config.yaml
activation: "gelu"
optimizer: "adamw"
lr: 0.0024
beta2: 0.95
grad_clip: 2.0
Below are experts of layer 5 (counted from 0) of a mixture-of-experts language model. Rows are named up (a neuron's input weights, with its number) and show model dimensions 64-127. Each number is 128 + 24 x the weight over its row's rms, rounded and kept within 0 to 255.
Before each expert's rows: "mostly gets" lists some tokens that are sent to it at least half of the time. This comes from a sample of Wikipedia text that the model never trained on.

# expert 8
mostly gets: " of", "ation of", "es of", "er of", "ion of", "s of"
up0 [114 144 114 148 142 160 136 133 102 114 144 144 155  89 133 152 122 109  82 129 155 159 160 149 130 127 133 152 105  99 101 146 133  93 125 123 127 181 147 112  68  99 149 132 151 133 112 153 144  74 132  93 143 114 179 112 154 111 130  70  98 113 104 110]
up1 [127 147 102 133 108 103 118 166 136  97 105 119 147 112 159 133  84 135 127 116 131 119 115  92 131 144 135 132 143 126 159 123 154 123 131 174 118 147 140 125 147 121 148 110 135 107 122 150 126 143 161 123 154 121 159 159 124 152 140 104  79 118 156 141]
up2 [157 127  95 170  95 156 112 155 114 148 157 117 141 136 192  90 167 139 135 139 131 123 112 124 160 142 153 138 134 109 109  94 181  94 138 112  98 147 136 133  89 100 126 128  70 112 141 137 134 126 122 131 122 138 140 161 135 111 109  95 118 115  88 122]
up3 [114  95 140  96 130 105 169 139 148 142  89 152 124 189  98 146 127 145 146 117 128  89 114 133  93 117 142 156 132 116 115 137 160 110 100 132 139  87 149  99 141 129 105 140 137  94 147 149 112 157 137 131 146 103 134 132  60  73  73 141 114 143 142 170]
up4 [123 113 135 149 122 112  95 159 111 179 131 138 114 149 133  99 146  87 123 144 137 122 120 139 161 116 151 166 132  84 118 100 125 103 127 101 117 130 141 175 142 119 131  93  96 156 142 159 128 123 151 127 137 110 142 115 164  95 105 162 166 100 125 129]
up5 [113 126 158 158 119 173 139 137 157 106 101 122 103 131 189 100  99 134  92 152 104 157  74 112 149  98 149 131 107 110 137 132 125 169 142 101 108 126 119 117  86 140 132 136 106 138 106 202 156 158 148 116 167 123 138 150 169 144 122 108 112 154 106 115]
up6 [146 162 139 113 129 136 142 187 168 152 149 129 134 104  83 170 186 159 138  96 122 124 165 111 119 103 137 113 121 143 119 167 106 153 143 133 166 104 121 134 155 135 114 120 153 106 150  84 105 138 112 107 107 100  95 132 134 131 103 113 134  94 130 111]

# expert 14
mostly gets: " | G", " | N", " | T", " | C", " | D", "| R"
up13 [141 157 147 160 107 126 153 139 106 152 153 140 167 150 119 157 122  84 116 155 110 105 153  54 133 102 156 185 127 163 172 104 103 136 127 128 128 135 124 109 109 105 132 113 138 141  97 118 138 119 147 140 138 143 153 100  96 146 145 174 114 141  97 122]
up14 [137 162 124 130  86 124 102 178 130 140  98 168 169 107 133 120 159 102 113 165 124 162 123 140 160  99 113 136 116 137 114 153 149 123 111 138 145 166 118 139 140 141 144 109 143 121 140 153 117 166 133 127 145 118  70  60 111 113 163 129 114 143 131 112]
up15 [119  87 114 158 179 125  90 149 123 164 107 169 141 142 144 115 144 105 173 162 121 144 154 115 121 106 121 114 137 176 189 123 126 126 101 111 141 163 122 140 136 106 127 117 113 118  97 129 158  93 165 136 155 162 117  94 107 157  95 137 123 109 153 129]
up16 [129 171 112 151 161  80  93 140 147 138 103 146 145 118 132 109 131 157 144 110 176 127 134 131 152 124 129 136 134 137 177 119 138 144 105 187 105 153 103 146 146  97 154  82 133 142 118 125 136 141 117 120 111 141 129 120 133 165 100 187 115 136 118 104]
up17 [119 111 133 132 152 122 171 139 100 125 119 143 191 126 139 135 144 118 168  89  80 141 127 108 142 111 109 123 121 149 153 124 123 136 124 145 124 164 133 152  74 173 154  82 145 136 106 157 161 162 138 161 124 118 140 144 128 132 140 141 106  86 110 163]
up18 [122 120 101 129 148 142 169 159 146 143  84 127 122 142 133 162 175 146 176 114 117  84  67 149  72 144 111 135 120 112 138  95 155 115  93 106  61 135 136 155 125 103 130 162 126 142 141 123 110 149 117  90 153 153 143 142  69 149 114 115 109 143 143 120]
up19 [144 115 105 146 157 143 134 132 142 107 114 138 115 170 134 118 157 117 157  63  79  83 133 107  92 140 118 163 119 140 109 136  87 130 131 123  97 144 171 127  78 139 121 126 127 126 127 127 112 135 155 120 123 160 137 186 105 140 105 139 117 140 132 145]

# expert 23
mostly gets: " Ch", " ch", " Th", " J", " Sh", " Bl"
up10 [145  99 162 103 121 119 101 161  24 144  85 166 140 117 133 157 127 128 115 101 109 140 136 137 144  67 120 132 158 116 168 130 107 104  80  86  82 125  91 143 111 149 117 153 146 147 157 154 140 142  98 137 127 140 137  92 108 139 117 165 161 126 123 135]
up11 [106 120 179 154 123 178 128 145 160 143 131 164 124 153 116 163 140  81  98 134 134 100 142 153 148 114 106 119  70 147 114 143 138 136 142  92 131 120 102 129 113 135 104 109 154 153  95  95 126  86 110 154 130 170 141 145 143 117 132 127 124 119 152 114]
up12 [110 173 103 106 114 115 106 112  90 165 136 117 110  95 125 130 125 132 143 166 133 163 143 136  95  72  81 111 116 107 152 163 191  91 134 133 122 178 129 160 117 106 160 150 119 134 147 114  95 142 102 114 126 121 160 140 164 132 117 143 153 157  79 120]
up13 [141 142  93 150 148 139 128 123 139  85 141 152 139 147 142 112 119  74 106 111 120 101 112 121 166 164 126 115 101 129  87 118 117 119 180 127 142 145 157 129 114 126 113 166  77 145 141 122 135  78 115  76  89 123 106 163 101 109 145 128 101 134 125 160]
up14 [151 135  94 178 135  66 121 129 104 131 141 173 109 147 124 120 105 122 151 133 127  96 110 159  96 130 135  90 115 107 162 108 143 122 130 170  80  92 176 146 123 154 158 116 130 161 166 105 132 162 160 150 128 135  86 147  98 109  95 125 114  95 175 128]
up15 [139 102 131 113 102 128 148 124  92 153 148  90 158 124 130 162 130 148 111 129 136 170 103 163 102 147 134 123 149 127 143 159 102 122 119 147 144 160  92 140 117 123 180 104 102 139 100 115  88 121 116 105  82 140 123 161 126 156  85 147 168 119 131 133]
up16 [127 146 157  85 104 182 174 125  81 138 122 108 152  35 134 127 116 155 108  94 152 176 108 157 102 157  88 106 106 106 122 145 148 119 134 179 160 153 119 122 106  75 135 152  90 129 117  98 102 126 133 150 113 152 137 108 155 116 128 115  99 147 131 127]

# expert 9
mostly gets: "), American", ") was an", " p.", ") was a", " pm", " | at"
up111 [140 137 126 127  79 127 133 129 151 113 133  99  94 141 129 121  96 137 140 142 145  82 117 143 162 172 133 107 132 107 179 140 110 102 100 132 119 135 122 174 168 136 140 149  98 115 134 131 107 121 143  89 135 115 135 119 140 203 111 131 117  92 101 115]
up112 [ 95 105 130 123 133 168  99 115 161 123 131 149 115 134 110 103 125 157 157 139 134 123 136 118  97 124 180 154 127 140 184 183 155 121 136 130 131 127 122 142 136 162 153 141 124  95 115 115 142 154 114 140 125  99  79 120 113 134 115  73 120  85 141 147]
up113 [149 148 146  97 128  74 149 127 121 103 147 101  87 118 146 170 145 122 121 140 148 106 168 146 169 110 110 141 107 135 126 141 152  89 114 146 130 112 137  89 104 102 190  84 140 118 130 140 135 142 132 110 123 135 134 118 114 146 105 149 161 147  77 105]
up114 [113 145 130 105 152 127  96 133 131 127 142 133 115 105 155  91  68 129  94 113 157 117 105  81  97 121 122  84 127  89 130 143  77 137 129 121 133 133 165 135 129 138 143 144 135 131 136 135  95 118 137 148 130 120 100 171 110 165 135 114 151 137 139 135]
up115 [122 141 141  73 172 152  69 146  94 111  96  81 145 129 113 122 155 125 148 135 140 136 143 112 126  79 134 138 132 112 177 135 169 123  85 121 135 128 103 155 127 161 103  95 144 124 161 115 126 168 144 133 128 119 124  99 103 134 137 136 146  88  96 143]
up116 [107 111  81 165 136 160 159  71 149 157 106 100 107 154 132 114 117 136 154  69 133 117 158 114 107 131 136 111 167 155 174 137 111 116  87 135 120 145 116 149 140 164 130 125 123 150 168 124 118 141 174  64 133  78  85 125  88 118 149 112 137 123 119 114]
up117 [146 179 105 136  87 114 144 162 144 126 115 108 101 129 159 135  75 153 119 156 132 134 157 196 145 155 133  60  81 133 134 131 112 119 100 101 119 128 152 132 130 123 150 148 121 116 153 128 136 114 122 129 127 105 148 114 159 151 120  97 106  79  83 104]

# expert 20
mostly gets: "akistan", "ittsburgh", "sych", "hys", "abri", "amber"
up10 [126 155 152 127 102 157 111 136 176 113 147 136 151 149 131 164 108 110 128 163 111 157 135 151 133 154 134 166 139 153  91 118 118 152 133 131 167 153  52 134 129 204 150 127 144 117 102 145 146 110 131  87  96 154 132 140 118 147 158 129 109 156 123 114]
up11 [103 123 107  97 132 138 132 143  90 156 143 128 135 102 150  88 144 138 153 128  64 116 162 110 114 143 157 126 114 128  92 149 118 136 148 136 126 142 134 126 108  76 127 132 115 147 149 126 147 127  92 133 124 143 157  96 154  77 153 121 154 112 111 168]
up12 [140 138  92 117 107 121 142 143 144 127 117 124 150  97 141  89 144 101 192 146 130 146 148  97 134 142 126  99 131 135 118 106 103 158 138 156 114 115 162 148 112  90 119 143 124 149 116  88 120 126 142 122 136  96 116 136 110 130 109 117 139 109 146 159]
up13 [ 88 110 142 133 137 138 138 111 141 137 154 133 123 123  98 103 133 160 116 116 123 127 155 101  96 115 124 146 153 138 118 139 150 107 139 159 121 115 122 148 132 130 103 153  87 146  98  94 149  71 114 179 189 172 107  99 120 115 120 163 103 125 141 189]
up14 [104 138 162 155 173 131  99 170  78 142 107 103 132 105 143 120 125 137 127  95 108 132 122  92 144  91 151 175 122  83 103  96 183 148 170  94 115 124 123 133 102 118 124 117 121 159 141 151 172 163 100 179 140 117 107 121 141 107 130 118 125 146 103  81]
up15 [123 114 112  82 133 142 146 143  97 122  95 126 129 135  77 116 164 131 106 131 145  75 156 101 125 137 109 151 106 144 133 176 116 105 129 158 145 146 119 163 123 103 130 174 153 137 101 128 142 135  93 145 167 125 158 108 156 113 141 119 150  79 126  99]
up16 [111 102  89 103  92 181 116 124 146  87  90 116 140 177 137  97 149 171 117 128 125 100 142 116 154  73 112 113 133 169 115 126 143 106 118 132 165 133  89 136 145 132  83 107 106 135 111 121 117 144 112 136 133 120 160 136 165 159 132 102 127  99 124 134]

# expert 16
mostly gets: " fl", " comp", "p", " sl", " exp", "-p"
up3 [135 155 149 138 118 136 140 128 151  90 107 140 146 126 138 132 121 110 142 126 181 139 142 104 127 123 127 132  89 117 169 119 132 124 153 156 116 163 129  92 151 170 134 115  75 164 142 115 149 129 152 138 162 169  98 102 173 163 128 166 112 141 150 118]
up4 [118 115 107  72 123 137 119 122 124 138 105 119 159 120 142 105 120 159 138 100 139 118 114 166 120 145 140 121 155 138 135 118 110 155 158 138 113 155 121 132 122 169 158 154 161 133 115 162 143 109 156 112 121 193 142 141 148 128 140  98 148 149 167 117]
up5 [113 121 144 121 174 129 132 141 102 146 124  84 190 117 107 131 124 108 103 138 135 110 121 121 134  82 137 160 156 157 179  60 166 138 150 122 113 136 186 120 112 154 161 138 151 158 140 111 106 134 136 149 139 169 144 113  96 112  85 119  95 140 111 113]
up6 [126 128 133 100 142 131 114 143 139 162  78 100 151 106 118 119 121 107 130 151 168  82 125 107  80 113 146 133 103 129 131 135 131 133 135 143 135 115 147 134 127 123 157 120  83 158 103 106 119 117  89 144 146 133 149 123  87 150  79 114 152 114 173  96]
up7 [129 138 168  87 141  92 135 150  93 105 109 151 142 124 131 105 147 152 105 103 116 153 169 123 136 137 127 139 112 135 108 162 190 142 112 154 120 137  76 116  94 138 167 119 116 150 145 124 118 147 130 110 169 147 145 117 139 181 162 114 103 108 122 149]
up8 [ 91 137 142 148 137 158 123 137 105  95 116 127 120 134 142 123 162 129 132 111 117 128 110 114 126 121 138 148 139 177 100 123 180  41 159 102 111 123 160 150  98 117 131 133  96 160 135 128 133 100 143 127 119 107  92 110  96 149 148 161 123 144 105 143]
up9 [129 146 166  96 156 146 128 120 115 113  79 124 111 141  91 144 155 128 135 139 142 139 113  99 118  44 175 135 102 133 126 135 169 105 117 127 121 102 142 134 128  93 176 126  93 139 137 105 107 137 124 118 159 179 125  97 155 162 118 130 126 135  65 130]

# expert 29
mostly gets: "urd", "ir", "iamond", "ub", "iam", "now"
up10 [159  94 184 147 150 137 103  99 147 119 151 153 101  90 105 182 128 117 112 114  93  77 133 114 126  97  97 150 127 120 160  93 119 126 140 105 168 165  87 129 120 155 138 146  82 119 115 101 152 174 160 120 134 138 150 108  95 169 149 123 173 147 165 110]
up11 [114 130  82 137 153 134 149 136  88 148 141 148 167 107 115 135 140  60 176  97 181 124 152 135 120 155 129 169 122 143 137 133 101 102 138 103 117 124 134 136 124 108  83 109 137 129 100 161  99  80 121 128 137 117 128 131 123 138 122  98 132 110 114 120]
up12 [170 111 130 128 190 113  93 128 175 119 131 133 123 138 129 118 115 178 145 130  76 108  91 137  84 174 116 126  82 159 120 117 172 102 111 138 119 143 108 165 114 124 116 121 141 147 151 149 120 100 147 121 136 158 157 167 109 122 152  98 139 112 116 125]
up13 [118 137 169 138  60 149 109 108 162 139 131 136 113 145 133 163 160 112 144 166 166  95  88 152 191 142 124  86 109 101 100 109 158  87 132 136 119 123 118  94 139 153 101 143 129 101 130 149 132 153 118 154 129 137 141  99 123 138 122 142 149 136 128  88]
up14 [118 141 176 144  98 127 139 130 143 151 142 117 138 165  95 138 139 104 122 119 165 134 116 140  78 149 126 176 112 157 133 121  87 110  99 143  94 132 122  99 138 156 112 155 158 122 177 180 141 122 108 135  93 128 107  95 126 123 128 147 139 108 118 150]
up15 [153 111 122 122 159 116 122 129 126 103 173  95 180 142 143 149 177 106 182 121 157 158 156 105 107 157 135  78  69 139 128 143 217 142  89 166 152 117 129 101 133 108 117 168 125 114 148 135 112 118 127 159 129 157 130  82 146 100 130 112  96 117 144 111]
up16 [117 124 114 103 105 148 130 142 116 157  97 128 143  92  91 123 133 174 122 183 103 159 137 139 127  86 109 144 151 118 161 167 111 140 121 184 118 120 135 164 161 203 155 128 117 130 137 120 120 128 127  83 117 115 132 151 155 111  74 118  83 127 106 139]

# expert 24
mostly gets: "fer", "ibility", "ichol", "her", "gen", "hed"
up0 [151 117 141 122 106 146 141 108  53 129  90 137 140 165 129 151 119  96 160 137 136 138 149 139 151 105 133 127 159 102 122 118 173  50 111  99  95 154 117  85 147 146 123 120 114 121 183 114 110 101 137 136  92 108 117 153 109 133 142 112  84 132 101  98]
up1 [ 65 140 143 148 104 140 118 144 145 129  90 106 104  99 142 136 152 148 116 123 116 151 126 124 124 158 130 132 112 138 110 129 118 146 137 128 119 134 128 128 128 104 109  98 122  88 128 149 103 140 179 113 202 138 116 107 121 143 151 121 146 122 102 145]
up2 [137 147  96  96  91  95 133 119 116 134  95 118 138 118 145 162 165 183 119 139 134 108  71 111 137 201 135 121 158  78 121  94 140 101  92  79 117 129 125 104 133 116 146 112 118 135 163 148 155 125 132 147 126 129 147 145 122 105 153 118 134 157 137 137]
up3 [ 84 116 172 103 109 119 146 133 160 166 183 147 115  79 143 134 133  84 168 140 171 144 157  92 101 106 117 146 128 108 138 124 177 136 121 143 137 118 122 122 140 136 119  51 128 127 150 155 105 120 122  91 120 129 108 103 113 140 109 137 123 125 115 127]
up4 [139  96 203 103 164 112 110 120  99 131 145 128 105 153 128 146 117 132 155 134  98 114 131 146 109  98 132 135 128 162 111 162 152 120 145 135 100 129 146 125 131 115 140 138 121 131  94 164  81 131 129 117 116 139 100 122 110 122  94 140  84 162 133 123]
up5 [ 89 136 158 122 160  84 141 157 127 172  74 170 135 159 116 124  95 104 120 124 132 110 141 151 209 115 111 138 101 147 102 116 116 154  96 179 130 112 177 112  97 166 147 146 133 113 119 137 121 150 118 100 117 134 133 110 128 144 101 146 142 110 129 149]
up6 [123  94 138 147 163 141  77 136 179 139 129 162 138  91 190 175 127 112 105 111  83 166 123 109 132 139 123 145 115 133 112 141 130 154 173 137 118 111 118  96  93 149 109 143 137 150 143 142 134 126 111 118 152 139 111 119 105 156 120  87 123  97 117 108]

# expert 17
mostly gets: " princip", "mitted", "97", " poor", "iences", "180"
up10 [139 136 112 109 116 142 140 124 153 162  83 113 133 183 106 102 126 176 127  88 106 109 155 154 121 122 139 188  99 102 135 109 113 139 115 133 107 102 171 166 156 162 122 126 111 138 110 133 124 141 128 129  99 155 112 114 116 132  78 116 138 118 140 159]
up11 [181 120 103 154 148 155 150 168 132 159 169  98 156 109 113 129 122  94 104 125 142 138 127 157 172 176 124  73 135 154 149 146 130 120 168 119 101 166 108  99 122 100 120  91 143  98 146 198 143 114 137 130 121 103 144 113 120 133 176 155 109 153 148 163]
up12 [128 124 147 137 141 143  92 171 118 118 115 119  96  93 144 125 138 158 162 126 133 135 110 114 123 138 131 100 158 125  82  96 148  73 173 122 112 122 154 136 133 155 174 136 122 155 133 120 126 140 147 101 132 165 158 110  83 123 121 133 162 102  92 129]
up13 [112 136 145 195 121 116 100 166 145 136 139  91 104 144 139 177 127  99  97 148 144 157 163 107 132 142 106 146  96 140 124 151 140 106 151 129 158  95 105 130 164  95 124 131 109 105 135 132 166 113  99 128 129 162 154 139 160 113 168 121 156 135 112 162]
up14 [146 155 137 152 141 106 140 131 106 155 133 156 112 136 108 130 115 104 122 106 115 109 149 129 113 114 136 123 116  83  89 148 158 146 120  70 129 154 105 127  97 102  97 163 115 165  93  77 149  72 127 141 133 128 105 157 118 132 113  97 111  53 116 139]
up15 [137 122 122 110 130 135 120 142 117 142 100 143 151  97 133 167 147 186 154 105 114 135 173 125 201 116 153 171 136 123 123 172 140  94 168 147 159 150 110 163 102 103 126 105 114 106 178 100  94 136 158 159  85 120 138 131 147 115 123 142 164 124 108 115]
up16 [ 93 135 105 151 118  99  75 140 150 111 148 130 101 113 131 137  94  83 101 146 164 173 168 117 117 141 105 112 115 169 118 159  91 137 118  92 190  90 144 106 168  86 116 122 150 109 134 124 126 134 118 120 118 124 144 101 112  95 124 113 208 139 118 132]

# expert 2
mostly gets: " other", " that", " when", " after", " there", " that the"
up0 [157 133 169  94 145 117 129 100 109 111 159  84 142 125  94 127 148 138 104 108 179 101 107 107 113 105 146 124 171 142 133 104 168 103 116 108 103 112 123 160 105 104 182  91 123 142 147 131 147  81 120  98 145 142 122  96  89  87  99 151 134 165 114 127]
up1 [137 131 108 111 136 137 134 132 156 124 138 172 152 147 167 144 132 106 163 115 134 136 141 131 164 124 107 140 121  87 157 123 132 125 157 135 112 122 149 160 143 132 173 121  95 111 123 104 141 154 112 154 105 143 122 114 127 129 148 151 119  71 129 149]
up2 [110 124 136 131 151 155 116 142 110 126 180 130 153 117 129 135 110 119 106 122 179 125 152  89  96 107 170 142 156  91 143  98 132 130 147 149 146  94 137  93 167 105 132 126 103 158 113  93 110  98 154 129 133 148 117 114 119 159 152 109 177 138 135 122]
up3 [152 120  89 129 112 140  95 133 114 164 160 160 152 179 147 159 165 121 158 128 125 125 114 126 123 101 118 111  90 110 111 103 139 187 101 124 110 153  95  94  80  99 169 146 127 125 157  98 116 123 118 118 128 111 133 149 118 177 107 130 116 123 117 116]
up4 [120 144 169 160 139 135  80 116 121 169 135 130 177 181 126  74  85 173 150 146 142 136 131  92 180 110  91 118 113 139 144 144 134  95 130 153  95 108 140 101 118 112 153 126 123 118 175  98  98 154 107 115 115 156 155 114 120 107 117 180 137 109 156  92]
up5 [124 145 124 179 105 143 139 139 144 130 129 123 124  92 151 132 135 125 129 139  89 136 107  70 140 112 149 127 104 139 118  62 174  66 152 136 134 119 147 110 115 155 170 148 156 138 118 111 140 144 133 110 144 118 114 136 130 118 124 128  76 136 103  69]
up6 [138 114 144 138 115 111  80 152 123  65 149 146 147 122 149 116 112 178 137 100 133 120 169 124  75 103 165 117 114 128 138 113 164  86 148 127  88 140 105  78 133 134 150 103 131 157 111 148 123 172  92 111 138 140 129  86 101 148 142 122 134 121 126 132]

# expert 5
mostly gets: "ar", " He also", "oslav", "alo", "ael", "ari"
up3 [ 95 132 149 136 139 148 109 122 110 121 132 105 150 139 140 128 119 145 103 181 123 150 101 120 131 158 137 140 163 148 121 128 105 128 151 141 131  90 117 112 104 122 122 136 130 146 155 161 123 128 100 115 130 123 157 189 114 182  92 135 140 114 190 115]
up4 [137 157 141 100 156 167 123 142 141  69 106 191 132 148 134  97 135 150 111 117 101 103 125 115 114  75 144 143 108 138 153 147  86 126  89 153 141 167 147 141 151 103 116 163 123 132 120 120 120 125 127 163  81 150 130  98  92 134 119 150 138 127 132 118]
up5 [115 183 122 140 143 112 122 116 139 105 128 107 129 105 129  86 172 121 149 110 138 165 107 119 152  62 188 121 137 149 138 117 105 180 160 155 120 100 119 129 138 127 142 104 116 156 120 105 131 163 172 109 134 141 128 141 123 160 120 125 129 135 169 124]
up6 [123 173 168 111 104 106 121 139 104 172 141 110 100 119 137 138 114 110  90  95 125 124 164 123 141  98 128 138  94 120 143 111 158 117 133 143 101 140 117 153  95 112 141 148 140 144 125 177 172 153 153 114 145 130 125 108 137  94  91 150 119 131 122  78]
up7 [157 166 101 121 118 124 135 111  87 104 146 153 134  95 141 158  93 118 148 144 179  97 133 141 127 175 142 119 104  72  88 138 114 137 180 113 115 149 129 114 136 114 141 133 151 101 112 154 103 128 153 102 139 119  83 103 138  93 130  98 145 138 152  95]
up8 [172 162 141 126 158 115 148 116 130  94  93 130 125 131 116 102 120 120 141  89 125 111  78 108 125 167 144 145 140 155 132 160 150 100 123 121 114 141 150  90 116  86 102 151 104 129 100 125  84 123 168 137 126 116 100  96 110 125 131 125 145 179 123 134]
up9 [ 95  72  90 130 155 151  92 115 108 134 150 139 171 139 162 105 103 142 121 110  94 121 164 137 129 171  91 112 186 136 136 114 105 139 156 150 104 185 126 112 143 195 143 101  79 134 143 144 145  96 152 131 108  81 136 162 127 124 142 101 158 140 124 151]

# expert 22
mostly gets: "| ", " on ", " to ", "- ", " January ", ", "
up3 [163 157 127 107 106 146 127 136 122 136 130 116 126 104 105 166 119  99 131 101 146 141 133 151 130 112 101 152 160 105 137 124 112 121 129  72 118 166 134 171 145  90 115 104 114  98 114 106 155 134  99  95 137  97 163 163  99 100 120 107 104 183 119 141]
up4 [151 125 141 136 107  54 113 139 136 120 121 131  86 112 115  96 106 130 123 117  95 137 130 153 113 127 128 104 125 115 126 133 130 132 120 126 105 111 128 135 170 133 126 116 120 178 120 121  99 108 146  72 111 125 118 131 135 148 102 117 150 117 109 152]
up5 [108 124 155 137 108 118 148  77 115 100 111 116 143 136 148 162 104 140 146 133 114 184 144 150 171 107  97 133 127  97  96 139 103 148 117 147 125 129  59 104 114  81 156 159 118 138 115  98 184 132 156 103 123 139 135 120 103  65 115 111 135 137 134 113]
up6 [162 138  79 139 102 115 140 126 103  69  84 158 161 122 139  84 115 122 137  98 110 124 136  78 151 153 138 124 129 105 104 121 148 135 147 109 139 154 136 150 137 138 122 137 154 163 125  93 182 139 164 141 115 141 127 144  98 125 130 113 140 141  82 123]
up7 [167 124 102 126 121  94 105 166 131  92 101 114 150 108 164 117 106 103 113 118 132  99 143  86 132 133 154 134 164 133 124 108 120  93 118  94 101 151  78 180 154 124 106 140 112 103 150 144 140 151  63 127 119 134 121 128 107 148 149 122  74 126 129 182]
up8 [127 120 117  96 135 120 125 107 133 133 122 129  95  77 116 133 124 121 135 121 113 158 122 145 110 105 160 181  98 120 113 127 162 168 147 137 115 143 105 117 202  90 136 134  86 124  72 122  88 104 150 148 121 182 111 110 121 141 126 146 146 148 147 143]
up9 [144 102 121 111 218 128 121 144 120  90 111 132 121 127 155 134 115 134 125 172 139 134 102 123 114 146 147 126 131 135 131  75  91 133 121  80 116  94 125 115  76 133 120 111 118 145 143 128 163 159  97 142 144 169  89 121 148 154 141 112 123 142 126 116]

# expert 15
mostly gets: "raq", "hio", "xford", "llinois", "cean", "ll"
up10 [144  95  82 122 141 119 123 107 118 175 147 109 116  77 122 118 166  81 138 146 110 137 133 158  95 145 143 133  87 123 152 111 154 121 148 118 108 166  92 144 105 140 127 152 152 101 146 140 110  80 104 150 120 134 162  94 149 121 138 135 117 141 115 102]
up11 [110 159 146 136 120  79 120 177 135 146 139 172 136  65 169 158 184 136 145 156  95 131 112 124 128 115 127 104 145 132 111 127 136 155 147  89 118 124 120 131 129 126 116 115 154 113  96  94 164 145 127 135 134 107  82 142 115 105 134 128 113 124 150 110]
up12 [124 158 108 128  93 165  97 127  94 106 183 157 128 135 138 165  85 133 158 118 165 171 132  91  75 134 134 140 143 145 128 159 116 138 133  52 149 123 100 159 131 105 122 100 125 152 121 136  77 149 124 127 134 121 122 125 159 120 104 140 143 119 124 135]
up13 [111 109 152 155 133 126 102  91 148 119 121 135 134 144 138 179 138 140 122 151  70 102  92 131 162 125 114 144 126  97  98 163 157 102 121 109 115 120 143 152 140 123 170 163 171 119 111 139 141 109 121 146 134 121 141  64 149 146 162 105  98 167 141 128]
up14 [153 140 144 144 116 159 110 139 166 158  69 186 144 131 130 128 191 122 146 106 120 128 133 102 110 163 124 105  90  83 132 140 127 123 138 133 133 113  96 131  96  92 120 104 159 128 107 117 121 127 169 144 127 145 115 127 133  89 132  78 139 146 120  99]
up15 [137 125  87 115  86 123 115 140 169 119 112  72 125 131 114 153 127 124 153 116 117 125 149 160 202 142 111 113 128 159 122 117 127  94 113 127 131 109  92 128 104 105 139 106 142 108 127 136 173 182 114 137 153 127 143 147  93 125 147 157 136 136 148 114]
up16 [149  78 155 132 117 133  95 120 150 106 123  97 146 152 147 185 104 130 143 133  61 105 141 110  83 126 140 138 155 128  93 123 147  99 122 120 100 119 124  89 123 144 146 163 148  94 167  89  94 115 113 122  76 153 173 142 142 132 116 124 112 135 110 133]